{"d_shared_expert": 256, "normalize_top_k": false, "rope_base": 13200.0, "extras": ["capped logits"], "steps": 6882}
Below are experts of layer 4 (counted from 0) of a mixture-of-experts language model. Rows are named router (the router's row for the expert), gate (a neuron's input weights, with its number), up (a neuron's input weights, with its number) and show model dimensions 128-255. Each number is 500 + 50 x the weight over its row's rms, rounded and kept within 0 to 999. Numbers have three digits each.
After each expert's rows: a language model's description of what the expert responds to. This comes from a sample of Wikipedia text that the model never trained on.

# expert 15
router:515581511532555455524554577488625469449484507494517398522499437585486424503521454593510435538433528551479462524394388411490490411464538514551575464474489579509464437466462496538421504489485553517419504530417473577486425566473488470488480554507468546544469509434514455555482411477449515509569465488461464563553485558568449528451451574466526641491491459585522579559504557490504549528528
gate0:472385423526525547502503453534454537450580491473505450525512507536509519545426476538487466524476545450511494566428459544562518430500418471545440567478524493430530415419521437427480525415514486497383472506478496626516490476476446433494544538482475552526481521510491534397565490554434462443558555443559512583447486546518511573471525590512565509463524489392440574437528454453445494552532
up0:440502460433475458484476418520552509494583558456512439470568629439480462478513501619488555459512458529494441529498530516457506511464566521556529535573480527600511503511514447599508514459484552587464506512548583546540574590495546468451484444553527506590472456510527525470585522529396497461541532475546505428550483475459466461427502515486402548525488459455482637501574483532526412449526
Description: Apostrophes in contractions and possessives (You're, Macy's) and commas closing a clause before and, but or which; also feel, keep, help.

# expert 28
router:492500474577556545608481460501674437411553524467502573433438490536488379424534470491457473572499522519551459547556507416477539433564456548468514495498498535479467550520590548516491499418555495592451464407426501510546414514465466434518496462475498512542481507468530625577487500472517492465602420555488463467429578529542547584444506518478451598476494495522555558545499538546516554447485
gate0:383495484526515512446458476447451561525541512515603528523448504532465511465499534485513530495305543454580582542410447591563483470432371543512514552514508445361549445581424497545502446492490536511407487514442548632491481536479476486495513623465514555539494511492480494540503528562483580452524535444532585567427484505452436512490581528542595549431510459426501555435529490410496484509565
up0:490504445450555530462480469469588496478584529440480499515574636458519538457523439554505532527465450556499487509447466562501456539521563594551469495448507553521479557520546428525507535493431568496517526519599541550412558518480575512444478491562565499556533473478474506477549498462470511490577512427502486385536509529502463571449407427502504524622460446426536617494535523495512467453498
Description: Opening pieces of words after prepositions or sentence starts, such as known, inter, such, inaugurated, tobacco, plus years and decimals.

# expert 0
router:398445460568588486523498434403646449478467405503625544419475517589494533505512470566380581574510523490533504588516419506518406494446512501488492525477500439457450498510567516482505410514468572554411453455459466503485455415424526564521539504450458522449525587532521472547454421406544493551573465554454441490514513545507482487445461506512529575515500464438548534616466489455421558496533
gate0:456467518441496583500437452529453561551600518517570469559452527493440501439459557467542518499431493514434565481401367614502573413446409476465465617513479425428479379577450505487491568489511567557425452544464486580505512505473429494525514466498554503492436504592493579458567527519510526510476524451535454565464426542529528508486576558535582526520616489421450522407517489470463499589546
up0:491498510462500514467484448473547507425637579478521470599563537498474503483516406633485471475471465525491533518412500528486436505512560479550539442500530465584473486533526413534482537500404499536540521476523600514454568528420573462469507494633477501572514455506509455510543484504441532459524470471599450435593480426507525529414461475542463524529484385409479550510524433450479419512493
Description: Word-start pieces of capitalized names, acronyms and hyphens, often after line breaks in tables or credits, such as In, CNN, Brighton.

# expert 11
router:449521455578560521507453565505686467520526414460544495413501518545486381535540427457491497492352504484549382643509445440498498412549504478522526514518424585540439618505485573540523497503572496534495415541435501586521491526419515480546485510505453466547533551433548508601474453404559460442557497461477430527494491564568382533454550583525491568434491423503470605513464491476533551488591
gate0:428487479472455410487525555576466543515549560513582482575458489529430577469510498478466546563439455466491522545394445527580596524442466508500402602513452465486623457519506467490487520462488563416430489568433519557536429498430441545455519557546542581549472496514467492470480465502458504515478569439498552550471436511579472522534625487518572454435562555466520564410522446504454506536604
up0:463525460430478561513508422479544472494603499457490452493535558453509468505490452585568573429448483516490557553459515551425477472476560523562581485544520491591452425468515487602506538504505514593523527548486580442472477522470643413442444437545511498614579380452501499519543485518477490509520482453556465428567529526447540525400451514536450517572495408502480552521580418415499437541502
Description: Hyphens after al, and other pieces of Arabic, Persian and Azerbaijani names and places, plus reporting words like According, wrote, saying.

# expert 23
router:469547435562435500553420498532661426459549535477579515482554448533525391515466498437437563551466545479539483548442510478540521487487492448605540535493428545514459622472500504516482483483426521485407484547465423421531511492379513430488455509506538465500473522490542491533413461411462518492582446493491488528451559469536480529541471463471528511506481481542548631522510482451399539517546
gate0:452475505485493485504489601518469545523539523501533433535430538531442521464586551498543510538468489468465628529440447577479556456460449462510467517531504408446547377523524460441554484411489565490397481579497510564574417525444401413479517559483514598556472504503461459429521432529468536482486604474523534530504462527606469587483562565441579497456554496415577484479458526457474497621563
up0:437528488477450492434511389567519540495529560472460450554547511481434530465486451597505584432477485491464498560563539514434443559507589504487503497507568519601465511479496396577458468544525472533516524494538576521437544529544602572521492459549516504561500504509569469547500523477410497473520479461538499452555517503456519459464521435615494546612473446462434571450603353530557451419500
Description: Four-digit years in running text and dates, especially 2000s and 2010s, e.g. the 2017–18 season, early 2013, in 1935.

# expert 30
router:463522504521507561510456538382655458494528468442502592423450456548624467469553492507432529609497532526544468549538482496541512552590492517556454366517418517392480587487601502539480493409434527520445432551510435450491576442518533525445534485484431483511476476454510491490446468451490451501525454449537450392491543568588494560417553499533549579494413429454546584586466473484418454426591
gate0:396501492460468478450454524502494598446545495511555487515497551552467467513471573481471534492439532490492591524533418541583530512448460473553387510497524391451540449422500530475513502439546576487455475538418524614437393517468420497499597519469483460543515474493442564438471463552440529607490627474534540527446445553439452545526536553514603526482527459532486617480498493464465494508526
up0:430433534484449475489472435560537511491653534405506450540586573529432511524493455613505468490450470434499552541518610535416542469427542475542536480543525579600460510468517427581474523500319587595446552501592579546522551528523632564432505466470475523560520497487541534537501514505392470421532443496521479415523544494473504542459398457461480503553454438498507590488516438494544445499466
Description: Periods after initials like L. P., and first capital letters or pieces of names and words right after breaks or parentheses.

# expert 39
router:531569513554635528488485508416675406507474415517502537471441513537450506489484469576525520509499544508559514552587460484481462431524486468551383421598417516431462548485562553495512503489500544576508480551407463472490458488448438534492545462429504471507474536481526640494529452446587521442536487554474504545490532448532437470434450569434474571451511524526526500584531549457489497565519
gate0:448445466488527507514507555544466570500586451494506518544438596488436548524473536478491533469451510467503543489506428552484614394427440549487442516552467470438559439523520462471495524494570543410418562522419556585517435486543465437608498539469484539530464459483518554531481472584472496480481531475549560595443519452530466554487588521483552526444574456409415563409531467477518479529568
up0:463468484430369429440496465550544540499624579446526492525546549499464495445535459620481503503439483483466474510491542469515416504422603582549498560495501573502462493446489417591470555487466538568464594494499579449497569524529530545469449493522526497605567412505580481521465506439461463430502502465599442445536544420507578514481500507571525480579456436381510513498539473488563456465480
Description: Middle syllables of words and French or English names, plus dashes in year ranges, ISBNs and election tables, e.g. co-at, Cinc-innati, 1976–1979.

# expert 34
router:488491567614589508501453560462618389491562536511608584464461551578483439533512443522468523560532498482529502558474462548527413437505568457496451423500450533442429480492606477467438519482484492477465490496469504493476463550452519472500545444480505509461496576509500548508485383448480421568542527490538509480483519459530479530525426475432555544467560529461535540547545522459523510506578
gate0:455444492456488454487515565488470547509601464410518480518435513558539480485486528490578462552424552460556539514475484537549558449443410524477471587509459475417587395513497554498475496495523607504410506483416550627516402509507447495473507477562457512510500455521550512524558481463346558577502540462523477536496435543536490562476544492521592539508533487497492546415522462472476510592513
up0:473506538475456510439465433553552505509552557495464489493493559501454530558493450640532574447482461481500504546543510491469496512489541515537500468463480544580496463476483372552504523457485457531441501491564578516471563550497582508556507532560537543627549481458511460491500534481447488529581484521547488320539476438491493493466435451497453492516487446465481598488519444461526394486532
Description: Equals signs closing section headings like ==Singles==, plus capital initials and words in award names and music credits.

# expert 10
router:506469476553541453550481476431606433532510479457530518429476565538433415467519491531409497471395535512551438475464404443434521419506615517559485518534466580519471440449440530568555420433525459589483477570404493553535475479389488567520442456437534523491447586473565543502499479466517441517586452460485474476506583583452414505392533534498483603497596468435514530575468555512492547548602
gate0:458467467534528476517492456490473551491538495537578460580401502519471524476498546505504514465433515541511543518475441550450563484569422495536432492472517517360540427464559527517510465479531466514374485512299493621514474548441482472517472527490550553505458414463531576416565462516482528553497509433451518491438394545557433588422493516575540544434507523495540563485454534463487527520477
up0:398509440462518509446573487528549506534643545420512410526602611507459515461507464619457576515430375471534533551466481501488477554476573522498451486524493539593463491512504368587511480498459514589538499514583555537524538502515612514469543473631464504593487480480511469490533505507425497415539445445507478409530532498480559464355489491484493538579438424345498573480501475502535397430533
Description: Closing parentheses after explanatory asides, and auxiliary or copular verbs like was, is, were, been in narrative prose.

# expert 6
router:567497520593536546527436498500626467572411454374452472431563454553553419491573490513481496518428577503542462556515528442435437487629543456528510517567390567509455543472483541531501498507575508522502433485533532534453393451470508533541461464409474539484501562390537443604495456397512454457482516453490433440508510480553495608493464592528511578533469446516514546565445452524486554545534
gate0:516468473475514444511475497473452533500560543527498512584530514504426525536504552512522543531492636505441551494427448559541552455492493442486469586456537469437538434494460501518490466506516537491446463520422529597513432462458427560548565623438446550529523511579528511394469532655523512456503582495533505504442499508448430575461577567510522465379508418407506528381507511472495479609519
up0:484522454444496494428538457490537504490557506446481492491496542484456489546484365650424582429486368502492534567506501525431472516441548552504498529484440520503512500449517411582498539501448511512524603504520613451433570563489551519428510458477492556554532471565507499464452544465351486426527513470535485357521532463461571508500453455486550521530479423426457588465602425443543448452537
Description: Pipe separators, digits and "and" in sports result tables, plus accented letters within foreign names like Alizé, Rojé, Sébastien.

# expert 9
router:602565468603472452519414534448594422581503519554456460422479592520486445494573396476476473473477563509545437533575458455549508463534571576517512490533505527462490540421544494455496500414545441532403492451437434545531458473500446455516501429458510533498409534460500538595467518479495499465566515516442542482381452553503465553493424586534460584490510453517460450563483588548545544471600
gate0:384536445596453482437451491523456601510569476567547549531540479460472483449548440516450500506434498475438540531421451609556583386402451501516510569569503446395495434517478531555480507530470535491469507575441508551550448445450377521512450546445521563487489526510496550521473516526445558493525538475556535496458470496457458545514519613508600509412509451414472551469543498475535550526580
up0:388545422451490431489515431534544499491597566445535435541463568502464534499495461620502517542461476456482542514507505516484476549508607575562486453476498538589510472548505430597456465497498447609476531520537616435517520524471592413470488514558579530597516449541603439474478478512404489400539508576572463420513484470507507497465460386518442471528493378436520609514566448458502436484564
Description: The words and, or and commas joining paired adjectives or nouns, as in fruit and flower or commercial and agricultural.

# expert 7
router:502572423562486482514496554468647435579507483454532575484523600505501438479544493501519544511450459485634389548594481488508472439512445515536500555573449511555494529466553510504502382477543490503468404535445514544408532418411479457516575497505551442460449514515535469519541420601516529455569474470419493432413546497516449553467505494445477550526508441592444525502469555521493588544599
gate0:433470455524448503441484528501455585564577540515541548530423557516555468562568534453502509489411428498482545524440455550497550458423413468390498537513450459404499386491498476521563497488566555436385494527434517579527487522446429471437525517443511576465518426502470519484545522563559477487483509473567554557433410496464474570441595540498561569385602501441473546480498466437556518515558
up0:440526414473406527492541425492540506491573568434525510491484587542428524461492446584537501494469506513434499562449543508418519483473533413517531479529452540659485502441535380532471503491462512542502521491561577447558553538460613420419429526590542540563488511522505468505462496464406507497544464484557488329550563454483477566443468444532504553518459450421460543497545436481501422521500
Description: Field labels and the colons and values after them in list-style infoboxes, e.g. Coordinates:, Occupation:, Genus, Elevation, Location:.

# expert 44
router:473599556529512526475443473453629380448560522421561574459480438572493505486537484508527487578391594505530457557495469473547400422501524536528526519542454482544475523512554576512471413495541454495515481551487497484496557498457492580468461434495506522505466498531565556512487501515472466514506495437442516429445540526530502549489531455432588563552601407482537611549516486439484493544524
gate0:464499536450505452479440475539453538507553529483489545544456541552413516503516493479516480461479534511519580501421465617513531398466439497459453529499519490451587396517440494543521531504494494460420516534453555568559464516497461516470561531527547501508448458523464538492477546515403511559460551398493518544536461517520463560504540540484592541425597497537528525445594571439537519518579
up0:432494410451502541484536463561539554457575659468509501495578571497361484582500367664506518424489496474467436531502558507456496524452605506594516506527547548664467448467507427590484456455484497540519554473508535530493473461482613490494496516499491518564518537524540449485519508518433472453578461504552470440556508554492520508511489494528498487562501423402542586459488435495535391462454
Description: The word of in phrases like House of Representatives or percentage of, plus final letters of names in election and politics text.

# expert 1
router:542548520558563528534558520485669423532479478473575563513508526560486488512544418514457575456520480516569506562529507503479490454526564541525459456505480548572365562497600485478479533420532545604532457461533476476458518522482509519596510457466515481461476531505471499576484486476541447461540543484429504506548525490578500482508447584428421474510441437455475547533510469516550517544579
gate0:464477486484469487508512508569499544568532434461479449547443476532457499507504517460518556523463537481494547534432442569457480478498441536465440548474508413417521420504510523474561509510489531527522468531413495595529461556454435533553578510458476555449398497490475523438515435613468517535446570545555522501445528565483512581471530557489513515406517511509540563413514469466509548547558
up0:480526480482496494434482551510516562511534556460454487514596535476460521436505432631455516480503451520420514560503531468522467494508563448514454484563501600532476443511523380576480557506512559535496485606518602464515585499501581510482464469530556539594650414494517444465470491488432491499494483500614467448547483412485486442465440490544627456574515464505490530520541502426499446422527
Description: Nouns about films, games, albums, series and studios, plus JPL links and separators in minor-planet tables, such as studio, game, JPL.

# expert 42
router:567521456583543501507531542401667472498541582458513558489550548568557408459553462446492505625416533526520472609478527479477478458484496499551482509513497540565475553469565446528423460396494445580444415512430432525527511473540504547534495506480506551496440459526465524640461409476496476500535417503481505533462461538510506552443506527456466582477518440497501577550470517506542530418539
gate0:498466498443427421498443418516484561568541531462541489495367479499491531498543517491494471522386475502499531488424384555593543500499427475476461504461527470413629453508518547545472476486496481458452534528477537534538523549488469530536449528485497535465439495547506511404539533629487514557510553490481498589435457513569446581532522542535595605397551459494514606442565436483502491557589
up0:418523393464483515463458442514530514528591511397475448523452538493468572513529481557513540495491482470475459529522503558434494547491512506495474517478451555553489489475476392580465535466465505499511569505491555514499563554530591569524416509603515593594598475490524436513493539496369537393527490398597507406516519476450504522405479453515525459529468408461537551459518487452571483454474
Description: Sentence-final and decimal periods, minute and second marks in coordinates, and colons in taxonomy boxes like Clade: Tracheophytes.